python train.py --d_model=192 --n_experts=32 --d_expert=96 --d_shared_expert=128 --balance_bias=false
Below are experts of layer 5 (counted from 0) of a mixture-of-experts language model. Rows are named gate (a neuron's input weights, with its number), up (a neuron's input weights, with its number) and show model dimensions 0-191. Each number is 128 + 32 x the weight over its row's rms, rounded and kept within 0 to 255. Numbers have three digits each.
Before each expert's rows: a language model's description of what the expert responds to. This comes from a sample of Wikipedia text that the model never trained on.

# expert 18
What it handles: Prepositions like for, of, to, on linking a preceding noun to its complement, e.g. "home field for", "mayor of", "policy for".
gate7:143189154114149140195151108127111149144157147135100135093119097129158087115121088216120117153164126127161059108149091149125113154169082182057100148166177139147127120078096109175104126137096118124119185137112123148133138128108074101140117160096163191115114141125134137137099114149155144121158138146167166120108117143118132132120082080126164111079121120079204182137193097152154155075130107150155110155164065199162127143128138093074131093150105210093129170120097168161123143099089122124111152096121137175129236130143173121079104096174073140120164133084173079156114116109065131117
up7:182142137082148141148166127153087132143186162124144182129109125123203126122162138111137117141151121192135190141074176152127134158145157172115135133134135153177107124170125128209142106152172104119190195203128100174144088063102119138107125137170193153151059134127134111093136130121126086170108063124161107126134077135080098173096106127121121133154123128113097142138149074188131126132126137199124181157138148146116184177146162148119107166105160099136141167098125169118138076103167101048103098168100089179115120079188074114154117120109128135130112135127144121138094184073199124133
gate8:148123167126137112100147180149134139135147088126105132135133139059138085109123116169083087118105133147111144104190138100153152181152121128039194182140144086158111162137123127169056149072167101152132118149080134072090139093089116116118101063168176162161159123104145086134127100141112075090139165038135159143093127103117135122103206141132104134135147141102139104122196144123154166147192153166143110091121196103145184091131082112180131144087131120123118101093162152154166133113138020163107119145127080097129143149100108133116078127115104117176163133064132127070118148138135116189
up8:177177160049102149152109176107100145114148073130141137108085111135120121081087180133176119129110125163142145126165147144206119164134202126093098071154147150146111108143218145103080111126101162104103117178123133090098129152172107122146161123144090086118125131132117072100122100112137093169114106094108131089108122189079141080161174179133100151130143172102144118078131158152156118152166099162139159163141151074121134105090180094091122130179188127163153177114169116066098124164146135109128121168144091131126169148070023097122110116111119119138128186109095076063111125134105159176

# expert 1
What it handles: Head nouns and word endings of institutional or governmental names, such as State, University, County, Assembly, Department of Archaeology.
gate2:156177119101138134119149169126150109076124173136156104140092129129127153174093094129097160092065148116133139156100173181123149093077160111128127118146065104182132131142145175112179165096195083157121163094130125121168122148192163172114175139125124117079159121108102152117139122124142170183122150099122141216093179134136142113171161204117103125131126123156142144171126134179103076178114152176104150150145191104160139146138096126158136161098152156096140093126105161136114125149166121092089130123192112131160087094133110148194141203217146159080100151220129120100147102121053102125
up2:126167135097119103128193118128172192066131120092088153176111147119143106145087100102105097111088124106133147134100111166127114083155150111159146130088063161165143116122172160147079119166173102122171119088136080118168153163129115101128149128148106110128096137145104132091111093112135083157116122087095087129098153161168163097138135146198123145075165159088163044113120082163100110150125144155108146097119184171132090173092149159123066103112120096147138155082140069174124128153115114125173128161126083144096009051126157206120115162080151170106102096150110129050141143088109138121
gate3:129136156117162107114114133130179123123056133129113180149125107127151106207116122153124085176124091085198137117135129153152076132175186154199069148144052142104177087140054110085093137136154177108146151136129156129165117143174107101108101145170049136194094148142111131152116208165121136098177153124135162107171132098141123162142153067061123122077138134095111151166126128091114070141142109121114100116096111078144101108099103147195185094148147086127158163191129096138149074149111130105085182084133098109128141168126113132103131102152123081182111070113175140112129093117110137123
up3:131136187101134129125145095139125207113103101132155132125107123135100144129113174141066164089153143131130088094145139118100144085149147152150117079100141103166152154187096127099109153143165169126094083196092163131158096123104110117191101151107091116163126118086089095110075153111104172147109165109165116093118187086104102179142142116039184147112104069128113213113152169097123071115183098144121137065112152131136150153089123125170121138035078136135176109083132151075130082173137136128101125121153102077136152079139136115165159141169164048214146143104132162126125155141154136120

# expert 12
What it handles: Periods, closing parentheses, commas and conjunctions like ", and" or ", but" that close a clause or sentence, e.g. "(2006).", "squad.".
gate2:208095127075153126115141183163122118110135099125105136152112054147097180156083150188110151075134117144126159113097150141062123105092155131074175141096105075126208068106113089138121115052156149140150146058083142109157105115185146079080163125162119112100147129150102135177127121154135109098155151082150082100146165136137145138103136140129123161131146160130075157166144105129162111153123132103132124200146145096086107206166107096123171152131174141148123093184071178140127155135073199100117112139133128165119122128140132133189204119166160138158160113203121144095119140097095092128
up2:080086183175157092147144165090163163123137117112078122176141158126159075136059111095107110173219132112081143109143112143148075053151154195120134139067117137183130123126128140142136075139151086079137093100176111138125083147123087051157113090119149157178126137116110142116111124114089067134099100097116097116159157142094124084141119131146133106170162177128149196069154108152156161145071153064125146124119117140152156199119096137122077063117169071160119161101153143098122112112069076135122113159140121094107112110146164180162109106054124102090141139151102121129147116132071124146
gate3:130111148089119130087139080119134158134071100173112134121167109106124105122167093123130107181126115151170114136125058200155132191116118092152105109138059161083134092147098094143122115137150202140148157132148155081153129116115091098128157190160116139149119191157087152097116138141140134150108154104092107171171078105109127112106092088111124178101105181050129144125125131101079120024165129113114131122128074144146171061120160163110087120131101079094094130168086092141142155100151054134140131055109089177138137101094077102128150088069089125134184126096111098105079076144139163162
up3:067144110169168083149172169075186125075141172084112122101144124096145114105183159119110146097139148146134194097106160111124138142161092126145183126155147151129147117151168170115128115136122084115079130136077126098126115096083084133163172138099101122094134102081074157108108112064081166131104147152132061110109092161168108112114164108082123125070188109184142178116131169160133076119160187127135131147117145116113171148144090119207102159088165161128160105100153160096124096163201165172143115145166106146106124119119141199145096123162125115188100235113145176159147144145112088131